{"experts_per_token": 2, "num_attention_heads": 4, "head_dim": 64, "vocab_size": 5307, "norm": "rmsnorm", "optimizer": "adamw", "lr_mult_qkv": 0.4, "doc_mask": false}
Below are experts of layer 6 (counted from 0) of a mixture-of-experts language model. Rows are named down (a neuron's output weights, with its number) and show model dimensions 128-255. Each number is 128 + 32 x the weight over its row's rms, rounded and kept within 0 to 255. Numbers have three digits each.
Before each expert's rows: a language model's description of what the expert responds to. This comes from a sample of Wikipedia text that the model never trained on.

# expert 19
Field starts, transliterations
down0:179149115175057096165127093166144113114111144153102116130109074109149087142136149149083172110080179113181131116089121145134160133140131089120128134145110219112114169130091173153100115094144144139133141129155068140152111095192172071094130178076137088064098110184137110147089184093103120160128106140133089112121108087106097096138120096127154184081170128086116164152031112093164121122118
down1:087116164165122154104096081108132144145131163124165094132152134132137167146119175163112174137108078089102066054130099115126088110135139179145156172095083119096123159119152150155165064109119133154165142141178163071152173150120090164094157081152132134113180176080110152081123127103179140136079152095149140132139092166190121097154148176081098125134136127108119118134166123216086064134147
down2:229108086198100118126106057160175203158087106107127148128141112074147098124150181062145119134149133107146116119189136076065171189120118133202056217186131149129132122168138123149168179169161184099095132129091120112164128121125115117142089130089136146101120161123133145140153144131124170086137122177180160146084134183112148077088114118106130075139151115100105135135151197114101126185092
down3:083161167129146136101164182139109111119209126121080157153116175114175157140083124114104095063118121144108141122071106142133124068132144163118141118127124201136153089081126187155125145192123178090149201124140139104164160126162177157114117112151147119138156110142118125193104063150164115112136104107121155131139079135149137158105112153099122091075147129091148099148088132129144106112101
down4:158045165116162128073103098154131171081130115095128189105139209194105113084144119134139139100108053165145084084123058086119119156087093186100151122134072183096072120104132113153206148152132160127139064149149172167083105174131130108190153121100157078090125107098055135148108165081134152140080105151127160087128200077111152109137096112163119130119145120167096144121160099140144150113101
down5:141117182063098157168117121177129119152141168121168137108204159104065114131148117158103087104124109107103090135193159117128091135141082167151120097124146136133107203073086080142096088138135099175102111176096085193093154161092178185170076133117160134056145173098093092175124157097159101132148141145070179122159114112105101163135123107134167167172083123105138083106131101129086126137073
down6:128103137118182155074162162137131169150085141190095134161068146139083137156123120119146137120065112111138137101120114116169131104109099112124179144196109127081088142088167138148170118115008151097196141166148125165136131132128138136156164088151173146103140141115084178155123124178093106153157099141046088159149120086099105107119122164122144114123154130086100139124075073115120097139102
down7:186108120125146079036061149133082178107140132113146101145083146137139147154137078135123166115123178179122112143087057082117088143162102070110165104211175168049143152129131131128173105175107157181202126072129114144101105118090137136134123170137130159138169100141122160094152081080099134144135115140120086065172155164099170097125175152083088078088142181181167149132149096146178138149142
down8:140143092128168086114158105149097132121148135115166106108174155140111121111112095177124134124123117145077151096080158148198096104136097153112197148093125149171100156093125131085127090082092107169145130163147057086105144139125172168134121131141135104088186158161151127128115111131103082124148102152093139144134161091165111131136138189157140115151216130104136114204087111098158081080110
down9:094026137073088135166179165109126061100142158082096112110132125128133135118155115089100133184086169121140107080109112103083068125132134053137115211104151135150129053120100116119146136096130107127124084092176089154113113170106119145146117169062138141184142114138141126155126106145113133179098076187105105143126113145077152140069127165156158117153117173139110101169138109086098116124101
down10:129142184060164128065104178129162075069119124160093139175109107124116121121148141147127114159120150175162138094147124138145146078141139125081077128145126146079016144158105169133100127137119138137106119147106113111121104133167132177074116093096105183142125109086168183126108097116151112198089107165133156081128138145143157125107182160199080125170143133126130101072084133126144132132140
down11:146118077126125112097163109026114110115061077084163095104114152097122073110160105165100115089094089163119157106137164161117164124116127197173137162075085045156118112164119153133063173177133163152110199153143121174207161128123147117112138074143089117105094170180128098079144120157088175090114096171131128141117105107088150088160115105115096107100080126134111146087114183193104062131093
down12:206161190124093146146144205107183160140158115122098131179089161192144092176112120037159109077137150120072169145078117133122121157126132059075129095108123186146120153096104108104164105140161100122140096108204108147123077128152120127131162127120127060142081049145116153164153143102144170147131149124136139141122174132110099071116164184089161149120159087122151107159107137129114144134103
down13:164124168173061164171148118115184105129151111083201168084059101194109103102078128118167118142117120121144186122188093165121121172135122082169157148147092166161109089130148123146172084111200133079186119147198173125124120109111191148115098109107158099137137175159110120118135124125079107078111122106113168131080108111119129198096119089137106098091079132124139165151103097118125135118185
down14:121182153161123163132152153140114140093169094115128144098150106081130092139124085141136094162161053122115194188145111134093075116142117149119095131075144132110116124120074096131094069136137089103136170073071091129149115166081138134137179179118112134162129119180131124180113125153113171109127112094142101115138155179198132150153110120131108176074131139078139113134112111094083094141144
down15:119103141077150096121139206131131121163173127132118169159064143167136153162096184147130129123158110147100156139106116119108155123117127102137152103139066063103114109166130109181127182112114117101131145135137132151125177188147115103152117135136112130177135092130113098165103138126143127136170190130149111139163101145121139105128137106092132145097089096169132106111084152134157080163187
down16:111151131111139126140067082189146127139191144099091159119122113184105138108101167140136225139034144142103150065081085116114133147041190116119158097088105123085095099121109148161183085150103166128132099099141143121112150154178139117108186122129138131131114157098156178146143141065131070147102184123141092100153092138109058090145092188111130100111107129120133162159111123149152171075107
down17:125112156133121091131151054113127205106105157105172125141112094107148126153125126177088136123163109108128164175115161131109104122125104100116177183126113128144134075161099104095164103176113151128123144067047160164103119144060132106151120136075160118144127202117063138146160113111092156050117081094114150151130119081034122153155109163094071153121135116119183124141110162128124136071112
down18:150117151152134144149107138127113132107195090096107139099119139099187116125165148081198113132104166132131142124078141143101077100172121140078072115135170105196127160113137110103134178168160083128133127069059154159107151143079103120131132092121133165095096123121100096119149083117145166105121118168140145134119132092134216136061122074134140121109165077106194132110192114136136091175152
down19:151139118168176078117091087124116208113083128131124081142150144108074132051140130117134161143159113156110076158177119124152153118144080102110114164148108153074101100198087144118127177111120062123142197123121140135131088140190119179091115154075109154116136132131117150122060101163165124170143126117163127126147147130105205047142086164090114128170127113135125106102180094113105106163105
down20:153165133129080091151116116192115153150149141110109153191129086145112136148151174160128111174154145092154144105179121129162143174150174080108095086136128148110214132110115129088174107167102106083109099096102146098094108132077125058106069129062142123141121062127136080109151139152103084184141088109128107084155147129139143091136117106197099130145132099132140151110162049185163132166109
down21:130130137125107128135167253099144115132091148093141135147100115091137153089102152173085107138097141149121120059118103122142145074122091124172170117109135112144148094186141133099164135177116116059150086149171134134152145108092111112193187142119146140159083134169156125105095142161069124060088104143156119161087098140166120143176137136116111173141159175151086156139035169167141159152121
down22:146121160121154134087088128149184148146089117084057208165135175100138148074142141129138146101125130151120138121129079109070088137139109114062185123113180112137129093147103099147145152142183121129180094137104155183133101160083132166044103144112105162148096098108104106129162167184168160180082090151110073130114158177137165107172111169162135099106095135081159164060141127115126168131194
down23:153156089167108156083126113173158157134110132121184069119118187129123123129096095134075157061091136121149118135150110054112132161097152076143166185112126149127160162082080136087073145121100136122129164131092132165153180105111135097170093102104128111072119128173102162184139180119166102131119134110133117191079175118162163105092133107119122133118139149159146168178140134110161111136180
down24:115118074108120117143137183160103156157147065124099125102122121178115146069094141096159153107129190141101065110115145091145097121155173183119085098131123129119110161127140126154103160125062088219146146142164089097130149239096112105164110092123094166114164135080124150149100124147145116172139157171121159095172177145133144076072099142123114095140141136085113137100146132126106138143125
down25:125110162136143153156125144098145132145065160127073172146080124116077147143125136146096127188151194088191151130104153129093146176140101107109159124170138164102227147084135147147141164167125117109117118149148105107131145124139153096089098122063027145090140146150124144036099105072119129113109059150196096062138112108089115114116082124146149151135107129139120140136171135140073073105107
down26:162126101107162137096083062167139129075082152077169092103140103117169173114130095155126134077121062169166161084092148131078110123115107101139122130072113145154120164108109045125154150144131127141138131135146171095074161155184112110136138081124141148109173127134110131139095133117103151119045143183133086132172145068123140119086084146086120129081135118117117135132133044105063114114190
down27:092152184088082114122118042114135100117142169126088080131163160111131121125157129111121142134115150137157107146146151189164186109129163162149081120223101198114129151106114155108120147123118141167148076138133113113147186149192152129112163061088132150139204094181156111129133139108157141164128164120148112082079096137075189130131142119175134175074141111110102094163120143151060153158082
down28:151120130097159095130152154172160148118180086095145192093147052151142082110150133154094166108093159193101141105117085160131125115167128164175113093110162126114150159109087115137168135119117085076139102142117078100089174136147169089095102091095172110118161109156156147167154145124123150106121157063077165095077128138118085134141129143115179115095122114107115126156079123084144177108139
down29:133130143113077118127115190209177102155149110096170182104094133132156161158128160132140180101094111143122132135132149118152092140177139153102087124081124117173148157105099083167108122154133070128148132118125137146136190109152156140103133115137112108151130124111152074155136141144100119120136108137117182150150154167155153171133141105154105176109052125094141090148080151108080160118122
down30:142141075114140125144149159122155126115159152126155183138137168119109181106121070135092086164123155116144122170185149090065068133148136120131090130145125074168125157059174085067154070109143112159183123144151153146065190194158138073109098099170164071099160075151133110112133128161089097172141187142223131136124145107121133105086158111075168130160114132089125155152136063111139040094103
down31:144158199110129119119119190094105153143055160124111132087207102078134069163090099150130153116120154125123151113135122115080116190118174114136048075102082119138121114182134067123173102169187172106089120155171156089153131118118171138107132096082156158095147110086170166121117146155121130115122108073147095066140118118104103083123091099100142143113145141110071170081160087113098086107122
down32:122055147159132127083173090133122137104216133155165196173113091160081147160093159139103200126088124076171142088082090161145191102132088144093066103107059104190163080148100183128129141095162208114129046108109126159163117136155113087129173125118141113101073217138121127121162155108132088142152174099132145066146104128144082120111101130173078120148125181113068118085130148079112134140129
down33:128113119146137065157101126053124150088134083199130130135175116166137106179102109122159068129076196068193108176099109114131152088164122115112153159127119121103151135092138172147168117105111142113098132106124111114081139152142097144153110190139127143116113132130073146125078144145054095066139149138131110135154171167060123121093153093144091111083120174131137137100170110143131119119119
down34:198131130125120142072140140127158138132087158118089064090115120088163091101121074129164138123086102185157127122137151125086189137097106161182082159148087130082138115192151115095123126157092148045095181091155136080159099117167105124106138177137171150111168198143138183147165183156111166198111107138151167138137199087093157154155088145140135120161157126125078167159133160105122126114130
down35:098156112111090115082092149085119175088143117072191066149126180115145163111223124079139098127092075133104079133096114057114132173107123152065101104139125102077127147170160156103169121118157150108115142177145107102144142101135139075137138130208143124154134152087125135135112093136188142109095099105137131108059066149104166194152107156162119149139131104132138117118127170091126149124180
down36:103126185131095151129208184147168139062134152123138108125098114066096137128147124192109142156148181165166134091222048096137090157103118143108079135116112176118148103124137121118099077136105115102119150132063143063120086174041115150116125161168154126174138107181118137118132164079138142165159092122094150146112143137137082144119106136116113132120128175133077111121143059123106122169112
down37:142129067211129091107125082100124122075044125138116111165088094166108130170115113130120080147107085105078019160164126164167200145077118131117122150147134102123162132121114139123120117087089087083105189113109095098184097121131134174164108119121109130119165153132125171154094090110140169152091112101094128118125111121097122129086112137162154127133104115105150108156145115137099145143155
down38:131137111140135136109111141097091092090075156144184133171092141095129111224159119143139135152159148126116071175107083090126126127134139095191115121167173101119141138102165144125099114123140155106146129147085129104117099125093143157140164112112125181081188191078074113064154148121129166104113130095197140118205126159155137075108138162190117164121147169184145094104075085131109082079091
down39:138103160105130120169162185132167183096138138172185112118105135123113111151090153119085180182128124046102164121170115159088153130148096142173146157130104150124188162137147141150130055118192085182101085172049130162070121097060133123114139198153103142110098073094161136144071089174112127057098087122143141146179130161135136136166076129155098163121124086102136106182123170099186189088126
down40:107131123133144126138144136076133120147092078146091107129197123126155135100097133136148041104130114109130119137126156121152171059130163156064116170098121083123116085159060146158125076138122085140099117111155080097142133156163114078128145138124150162103075154122058133133160144091177165115129146146222142129163144102094130133147123105148084131164180122100156104092159118140065134122143
down41:136107114136166145133107120112116084115077187134086147066127111102139104158045154116160205148169145129131125128160130085107153066115132089164057097078175092167142064072225176075127100091110124137151092090060171137197082164107134151107136118131163161122118066180159098121161121098169137133143169132129127059129098115100060117100162065078163186123116132147130110155064103095054159112130
down42:147133138145122093061089127103153139128149084154054147113225156241089174098106148074169095118054142094134098106190082118182102063094146060190125173162229227126108123114151138089163074063126120139076114159117040109128072161163166163166086154152177173112122133124101131138122145121116070172135152133128115133179123141133162128152149111118119087138154119089113157120144074110139116113145
down43:156099184094159123121120126131093082134094146121112115043131151113168181086130094180129130161117123138098129088131168129105107153175135109087085097131138128117136143090120160064090105055137122145181100137093138101122116071108096102186112117200133097183155131123119138123146149176128123112131146142118160118147199098095106111158099148078116099093149189077137170119096135165138087115068
down44:151150102107155110106159123127112190137083199156061128137099153115115125148156126157124151119152131104115072118125141183171179103150122090088166103104163163163117114133107188096123052122118068144148184107060119101132101181142101125135171162107136105121112147124165175076135120110046122133130109085162128173142157080114085058120136156103097112102128139203096140107111151126158152137055
down45:147182097177103133108146130107113078123154113110187100140124096153109091125092132164168141132122097131151146106134153142118184130094088168160105155102101115171124062164122194103118100186119101144056168074153113138193131166109108107151111142102160125074078164184118126123129159128098174111178079135185141113121114096095113116138101153062098032116121130149174108080145198151125165157088
down46:130100111161151121108096140152110141135165215176113107122158152141157162139109133128095127156116130078121152151118153161076051151158143107127150060104126150172111058142098143198091118101118169129117139177095162123108139154121121145130160054085081099129109095053139074115118156166194108095162131133155104109146094127120090143076205131137046143138138133153135171156133087217153168113130
down47:112163130092148062104066149134130116117162119158115129191095060052137107162096126069132096175110046115154085121192143148158199122101175142100210096114095108155099114118150140124167143107128129111095160143106127149125147131118135135159118143146079112184082150133156148118120154135185091117079119135123186098187141149079095106116168088103164107185074139109128128123148138134069104119112
down48:151169099144089129076159157085097147143136163165166091099186115173139140108069148159115169116167162109132113126177119153145152141185161108196076195108127082116164105090145094141137110128014122119083168098111088138075155138127118145119095136111175164102087115110153151154107155154072128137125126153166107169142173099108129094104173120163139122181123134085091188178143078115108115086146
down49:160116115125120132110143116124133089140133173135149143108128100149099147116094112122150101117146179077145134118108123223130103079214093138146086163094088072152110167143105185136048172135115089053142148081100169151112188099169135146167147112128120116166126193122104124125163119090046139039108170118141084135113119105111087079152133117124136128087084163135081136087132144110156091082160
down50:099128103138127105144112128093107151117140104123117081149183153145090110091107117075113161139199125079126129160089135157090149080151115137108135196084202128178095081158107091170103151139173159109134146084129083097086114173126137139127170148153129128154120107111088127163189113151045103143110162086143100132115176102142099124115145132128184182118107074148141090146102130155150156140054
down51:125118118158147148099087180112115121123148166113170144110043075177136131082123199148140177158129174105130094130107155151088120120126085141141144123129018179152158104138156157159125171132145145149159114138150159092140035101148116128143094101173089098165162159117098155130130129162104105117193145154136114168115101137063139157176092151125133141107128122137126197134107167086150128126191
down52:130116157176116188113139101158145073084109161124132178154191099127108169166144112072165147071136079089095091142129171132130182126168075142123127108137167069085114119087113122130078181120148153077092145134179121094115115149171172169138100109110148113139149124210090168159093119164138138134142130153114050183103109102112096091158103096126159154163097093114088079157171158121099192140129
down53:146120193110134147169139085150128117153161078163173128158136027178162118160066164082158139135124122113119137137173046106132155146081109125132158140130104133150120147108091157107170089092127106107147164081131160120172119142154124119160072079111159110102085131096115172122121122155168166143156116145093181123124113143093150114107145127066132152162064145141133079133161099072137126128165
down54:158131137142127148143069150127124070162152180144099109132159106134117143109152143116148115126126197155143090226116125087099115109132130155101133114137140141121172141090095117075131112069081189156112104141167126091116112156116189131157087075209113115155203134088202109169108098204124147096177108123104116113060137123150154183137129147054140147065164107117051142119116066130133098066090
down55:123136179147077117090175120125122139115172134163146169160149102128122132093161146122126175178135176151138117105130107076159099071135158140109078094062117221097141153101137065142121117109201136161155131172114141092111109121194142090117133154148136150103193093168133088143119134129156120157118162139103099165029133140106143215112114126124159171109134090099165135161176084120119097084124
down56:151092163167113180180089010088104135133148124162114090096109115176120137155135088127176136137134145146093155183117120117162081099143110145142176116128190099148095079139111098067153119105118121127102082132111101128169109139095137128075075109075163107105118051116074140162115072124137167164141138237103142095024154116162114139147105127111170121145119112142161114174207128124174090148103
down57:194041119138120097070130175208127192146117126160147114083099076137095073169117173093125156126168105118142068102133165116145172133095069122104099112097173157160143122120074131121146121105105154105096167165092109085166070048176117100084085103159149136174110124150079156118184142129156103081181131096118135108146117132189129067156113111096157112152174100076070138116113120139105149120086
down58:195143141110107121122097120142151161107154186124065075091087107105137117133150083114171106083075163099127140124165095149113118177152172137123077158105092090116161194159112176127101131099099085139098117132087184096137177151069163071153109171134150150100115080105204127143169152119102117137104131149071123143145149145147143102102111081110096145056093152142179156168134092152106097107110
down59:097172147144115124107104061131130130139122111139106153137151190123133078188108079116174160129094134151083092170176118153228106143113125092147115054112169130045124090089143071127149132136173088101122132149175072127153126137118163141121122136113123107124165119171121115189063087135159179177083088109131125108124155155151123140151130131120238115212123048120139115188194093131110160152144
down60:133137142106169116104169173123097157175094050137189158085129127157124124147168080110101193131102080127077123074147112117107143064052075113111134076161088128123123134102125040097082147122096120102119106118039101180073151128136130140146122128095160122133076090127088172172165136151090125106153086123095155147060174112120168151117061033117145131130166158094173182129121142105071134132170
down61:070135117110130171075154200136111134119138136146106142081156102117096140146097064144146201134107178145146130157121106213071068182108159153121116118094125136089128106145128117154195104117125113129102111077158157131125173114155138149079149119149120141149123125090105116108162148163214131149124147114151104137154129107114168141110107173093102105088155121114087144035136102083144165147135
down62:144147151136106081125120129124168129127146161105124177120112131149145107048113105123097129119158098116127123174139186170086107135141108103139101136113073184136114148153097094074117148145174147143157126123115107038096107091108145118146104175153196141144169086165141155100139094059146131122107112122220130176057064103126094081103111117114108140163137176153165166127163152138085159118144
down63:220129142134100141169172143113106168151133134033178069112076114077132137129104110090194071131109099164072110129138089171114164151143112118136141196135101118109140078063189143124143096117125108109150137140143127136143137073109108119095148057188147098123143125101147110096131154166107139065082110158136159163119181118136152154145142171129127110138089134138147103146136129099064120112137
down64:163077106117146079130151149113128113092145115111069151164127112192141134104165056120159118140138167128089107106110177109115104089112090102090149188150124108166071146100141106110121120123158115145176115188130180111120141113100087087110090136156131194111105147133094125127132122096109104142146116139077186160178180099102107139142105101156108114193178101143123130181112140075106073124122
down65:066125086172130125100073065136126106128141139101145085143131145084180171129141086119217160117128069099147081089128120167092089118099143137133169103144164158090130088158077126126184150137078141163154137113182163122165156176090157168164128093137111161133107160119148138125130131177188140143108154106114159098140092130128122108178114121091075149174094204115074166035195120119149130138129
down66:065145138094134166100115116203172104133126167124107128078168128157123126129112142197140182058105092156129193139156185195094117158111140128119148099125109127096151047104075147117126137110092129118133082117133173092135141101094145113191131156136145134107076128089092131169118095190109153094110108144091169065133106135131172144159104146133128159134167111146112143176101104149128142085144
down67:150100105108114087166182158149116120107139148177085082134154127080137116128119082129142151112139118146105132093174098129104190120153100150181106186127158145085132110185156088134165200146114131169113088177149101089114099104090070117095102111129145186112156113131085141076129132183146113167092113112107164099105111120197142130125093129112099145209145151095157129200071109190170145065056
down68:106133114110140209190107152141118126125079108114079105131113146164111180146132092122117138168149149195047112064107156140048141120187146110116055110115119124157080090120185083117103121086090122085143128166059112139172210124164101068122170119121095142130126068170153179140135187141167143118127149126126147139092147081096096166150121112075146149089139132186174146081096129084121094124166
down69:112122128070148155112140140152118118176113100155091189161119115171149196068148128108151210175110147143106088174130147167140147135157132121139113136134180122148164166108104116113186130202127084107162159124111107139138071140127156134147086137134130143130137149124190141138109081111096108147136188141164138188092103174123103175175124118070187097082090104158129095209103110110128087093182
down70:150090121145070084131149102145121167132079133118129109159105170150121105126098148097179117174172159186156088104130110094088130137159084166096094043142116120117165106129165113092119156101106104097102098167103111138162110155063100166145076071124113091142162171183071120158166152140091085114182136128139132141142119184128075130152133039142067091093185129107154112157096026090118107139176
down71:133128123118072117146164117120182089162093178139107100163111079145164157053161207134059099124161115114159124118157121135019179085148113155165126134128078107216108140160049134181107141177126153161125145109050147156213102130150127105127126138096112188081072164158134086146150141135113177122134144132138118128149103115140124086133135178191120133090124153133174129046208182150128062076065
down72:133166181174152081109177046083122186109125109106108153183168128143145169140185167156100090159120168102143122138145082136090138138090101121119061138124091108151120140195125084103134128172138067095096129129098047142171152124187149072103066156104121104050131141159142131131156169144092147168134104124061100151146105148101091138165155114101139089160106114125160096104163181126130106117165
down73:110161118064131190133132159112137101192232075070119116121159041094113129144117178135127109088121137133130092093175108143193135186140218123146131122156135135152097107158075153158190059118124168143121110130157116147136148129136191125106164140062141122153162119135140113115139122141159167191149166149207139197169162146186186086161121146158097164117114140134106143124127063198100211120145
down74:155116122134127092174185127134145134134081102177102114147135011136149177122131096185156142106136122152167101145184157047189144112089098107128163150173181148112135159114100136190105138126108083108034168125106130132119163152128144135108038157117131094093156104145146101122087087141107138138129112141120120112130130184153162104107094119123060118151152138092122127094165129047133098159101
down75:175136175144128126109158163128148136200130138081178112117096131178175073043105134132165122148153156100112082121134143105033118093147053136150122144107059107150139129105170088126126156118113126189118088184116171158082107179110136120143153085129093106156125143123146123080125119157100070050117202134125211142134092133116135191136129073120184102118186123144127128160091160117124146130148
down76:121152066115119152128106104112077132146112091117191187192181082117126124140150113165115124099091107082134181120145149069181111143150143168129080137104094182120110094113071116155181098154105137131142117190095126134204058177133136075170156140144144189147097142089113102063138126165148118157142187146144149115144097106173141156100108135145103110157151085176142126117131117126140118126094
down77:189082135164130140128162110075129151144113115119170101120118131159196132096086109095097139114177174117143146070149156118086107166089080131150148141101086165071102117105181122133183084141114143145087034113120104094087115141134117118159156117079100078085117099066124171136113121140071178146073112171085144124130057131126131132167091107162160105175135114150164151108152077128136096093137
down78:124085094173150214070142092151134130191088095152110120109074157078132115144155080148093176107105100128148096100099141095101198155061096188104124130120130149137133129102162145060137172092201170169134126174170136136133137149206134072139112049134128080136154096107107071103086080138186143097139150141094130083116117100113130173117126105112161121169134151136111132183093169138099150124097
down79:142146066147173108166107140148068156114157083076119082139093104109102136110085155140118178163158101145107163098119180151080143009137175120110164161146098099164140164137093120112104156132154123160113104157116140128132190113126175071137107141172099183154158210144150164216179140099147110116137109132140120162132093096086165171135142104165171143137136133117101070196138128164107159161141
down80:111151142107154138086120150158157103104170088134143126147116135109150105180162195106168171144128131092094086143166147106125138186150145106109151093155138139122144122158126117159130130054116123143133055122162101152122112105105149124111169149183175089127112089145165074086086101127120150142116183109141145129113149129126080174149120147155150141145099169147142114173122142206177119181140
down81:157141097110087142127139144140145146105192146152113171106139139093082138168093102146165156097118113118119130127128061163116118186178150117103121133108116152152123173121113116154145194167198097085149137120077112104046139106133139110107088118103129174146137176040126166105133139087136133149183194155133078184130162151107143151152125105185117143135082165124123147117069145097093157121162
down82:070152074074135098106128117129082181162173139143103134069130146115117136127129131107065110142157146108155131104139157127139177148072159123118154116149153157130204123138108144092191098164172114142110156138151116076164153128059115135139129162101145154122161127128171162128098139109162138133129170080122122059132106166099121124098118114064098137145109146141118144130137134117175147152158
down83:156106116127117126117123143126112120129159074110146199072078153135082143138173149094093157111159129130120097081149073146153108117170211158148170103152120162128098054174105158119116139099118124120172137116162181117082062104070126122110093098133117092140132154141138077127138125083127122080115084063127114177138160107124171090081124148154118114111118138199115125103132146145124200152197
down84:094124211142112146148147151135119114086131177161115126109151123116104152101108137121121157156129088130126152157149170082060137163162097090123095168124114114093157142110162134114100091176205153124092140118070069166169126140124151092151134168191107151087115106171100127065181140125104180110105171125150106114165087116120077110078125153115117067160140169149164155116154186142154134142109
down85:076138183167128152113162153148108153092109120144113176118150128150124125125126176155103144141108169118093174160143106111122125149145131133173092078136128140142068155047188157170134167136164112143088116061124149180111129150154139129137142124118141030095095081103145118141194159143156133105175113157132085162137129056100142138081208163079105097144135207186188172096152162084154109111179
down86:167146130155124120064085169077111103164083149106119118115123116124121092130155141160068119128105101150133148092111131079175152169098085132187165136115146094130068122169139097136146108151160111091127136067192156155100084103113116089160136107134141107163117102098170146118173124117108107188073094101129135099172141124141149041072148197134085160160098127126134113052153149163132143180168
down87:141036144083116135158131063093201096094112148135158131067076104153130191122209120094069163178099082072125142155165136109075131155139112066149135128149167131169119150093112129136131129146140158139117078108126183128125134130099131171152072104153097086125131088144121158098138126185090158144131145092165146154156141117129103131101154140080097150150153114164155125135155145138186136117085
down88:122118136137082160140138083114117106107109133150162073120142137112152138159118106131131127135153131159120143095112113159082072130140163108142031112141118062088074080096088170120166138117118191087154090104128153146125120112126107126143127101114143102114138090130164175082135210117104142100109115103129123173103131103072097075121174105100099105107129166129139130153170101126063134102131
down89:176184117123200162130086145103137160117085114190104106168146159148161171146163105122157083085084115148117129159144126151132091184128147137126132179160138157091103146139141110113155115072204137101105147140149119104158139137110133145125070118197113169140166194110130129117148154106123095128121092186122130150183126088161143135178110094117093099072134124125123165189076113126147099135126
down90:139118095104127104073164155106175149130129087135131107134127143235079083054102142125126045162146091193151107089140143111152129073167081107160134124132150148177141097131142113080128078095152126115160091169110090129111127159160115136105205205077119188200094053146103148199143147101119124163122172149106176184134123155173150105106194081124137129103147112208106103116095146163135090121138
down91:149148110146074148123160138210215084134164156115144112157094224122086156142139137118152092126041137058138150095192116175160104128101090106066115109119126156184175129155114071155116127118175128154111166146162138117133156114153126141130186072121089125149172226164131117148132096155119128146165159146107200158135092153094068155165173106126141149108158105100099113155119141122122086096101
down92:139063098096047117166155119146151128070157140140163133132145156141156094082122062105098099119120138119095146100105104149163092218090125118151107139171147116166133136035118149136121145082132143105148139201115080148070181094111141180116154096127107137135142122146113168147130115159090126115096135081154080145118175042153127178095165092136126150154107163058135154113119134152114116192119
down93:094192108145142155156166074109104133065098155105091123128125132088119126075124111071199107103144080104108122107114175135126147123092103115113150099163131108104148141158134168107172126110149111094175098203115133092108084096138120146097200124096120126155194153127063095179153150091136131093138118124081068134083112051225133170193162098119116118113114177081112161122131128102087075123065
down94:150149145147110149151143121096156127088157120143169129120161095114069123085107104084161113085044154120095126122130127111113140132090123140148102129141095087086138062068089101109238155084109153178214150099145085092138102095155106133109198092130127125131132200161052107171105141126122136094158129089166165148146087187123130173128131084145110168150077109122064148142142089090125179166153
down95:063108115140068221137220181133159090093115176105137117081160171120085202116073136122119112117132081121092099134154155141171073158111134173159110138148170194123100134094140131138124100127087153116151134153136104166138172185120164105152106096140142079135125214134130062144090112112179114126113103116157162135181119095137103152105150156124152110179091195137122081105099060099079172140101
down96:108140148120164104137140082145153150064167094063162102141117132161139125125136145155180140112109141166057124114098087142135152155138156098054108094097094095143094161102101148158143125160069083102218102139131132089103125114153037124138139141121160164145078084123093068154146209123137174137175097102117170118104205166131135171146048129215106128103141079116112080188103131110119100090115
down97:123117197119130109166103125084160130139098130149128156098124158166184130133091109137153143125120103077135156104090125101108131130151125131141117112140121133143086151145146141096150119079113123066140075106151133157153084114140153136166114137158184076150146103168117136130118134054096114151152106127117086141144127157137127134168109153097110055109135116104138149159153124155122140163064
down98:136152161081152137090143108165110101095146141094109111111087132132163135137119082109136134108153206198134129070169150157108096100130156161091047090126137164174114137093112193169094119130109151103086148129076130154108131134088151128193140128132118142107124060190106140131144138148114103109128129108126117123173113063091156110092103072146149092089103167111139122097150142123090076141133
down99:144078119115114113131149117115153159133133138141150136141116097111162116110131085196137172147150211132085174105141134114158130061153152096170141171100114105169140083092195180074137069094122091118115135129143152189067060119135122179068093122125127096144157100095174120108163103115069088086116068080128059139087194074100108169128142095121127151116109127116141150174137137176144090142070
down100:068121102102076064094160158149117194043117159137113102137056171124135044106099097144143093121128100076150172143103146167112127087148122118149108155161107152136134106082149135181043107139098150106125141125074150123107123103145139149124122129168115105161161168120122132137147117124140175082144089062149106174117152113147087096110128104096055146091156151110091127128139182137134134075123
down101:145132064111129145081130149112144142117142151098200185055129129075141159089130123099107120123104102169116105086119165145083166114115114088167143115091108137132094133077103114117140145141149087152073130130142137094147161149120099147183138073131142125144173143110099188162154136098153186127102182187171149088175128136139101131147119164104119165089089132164099145082085140095145142163122
down102:166038144133139138106076147145125120128182088131096166052057142148074108137114137125132157104095160121125118130155087113127154141115141130104116112100175124140141116155101109105103130117151108177133135096138121130168144127183141106167100130075137136114129097100091137078083134172213162153139142133104109067089157154185153163111149091089116149118130072137131136122083120102143074148127
down103:096144147178083192095146158138136119098140148018102140137066185129134090127150177114162092111158131081106095119157149143134110163144124131154123118123153113174062110134096074118131173132083152129132131079102152125144117112088134180165067110175109194148162101195128144144142142169089098160111170106131154152104175161176124110171151146095102141079077162156081088129166139153125188149126
down104:104104147112118120144161153105134102087161134107143138170151147107129126048158099146112114168145165124128128166104108150134156109161133088129143164120172142109093134108115153187140122140115142169129134127097125182067101110139047142135138095128120079122097126103163160152127055114102123171147098108113128134133140170135141110138204123139168141157118084115090094133161106206165115153102
down105:092056121160150135145136205099141159119115149166198221146093097111154121135135149154202123079171135099129162086108137055087106113126146138086101095148190113104171121131147108113104126130118120163116116150103121091171102112151126078125164140139172094181111136087075128133157101152124133102155115155166119083127147130151134127073106174194135187117166102121121088088150168134138124100110
down106:078071107132115181111137129102121146134124112152112107144050137130173139090112162105121118119119129101148141167166090170133136155093147181133219166175134148118123099127168125174166106158136173142126104100166125146123086091107173111070153100157119125125137174100162083115103175088165147136143141128123144159174065102178141082145153164103095089082143162109112098127162132115120099119115
down107:104106098151095138124129146110152113182163143131087120071114131107088161140042179112141094149084114085140117120132186114143186135105183153142169100125164106140133129178101146094186088141065097125111075160095133077108137153095143129119118080110094098109153142116075159071122102160128126153144135142209146081142098107158121130159087139087124099157134153119134157202109129127178113113145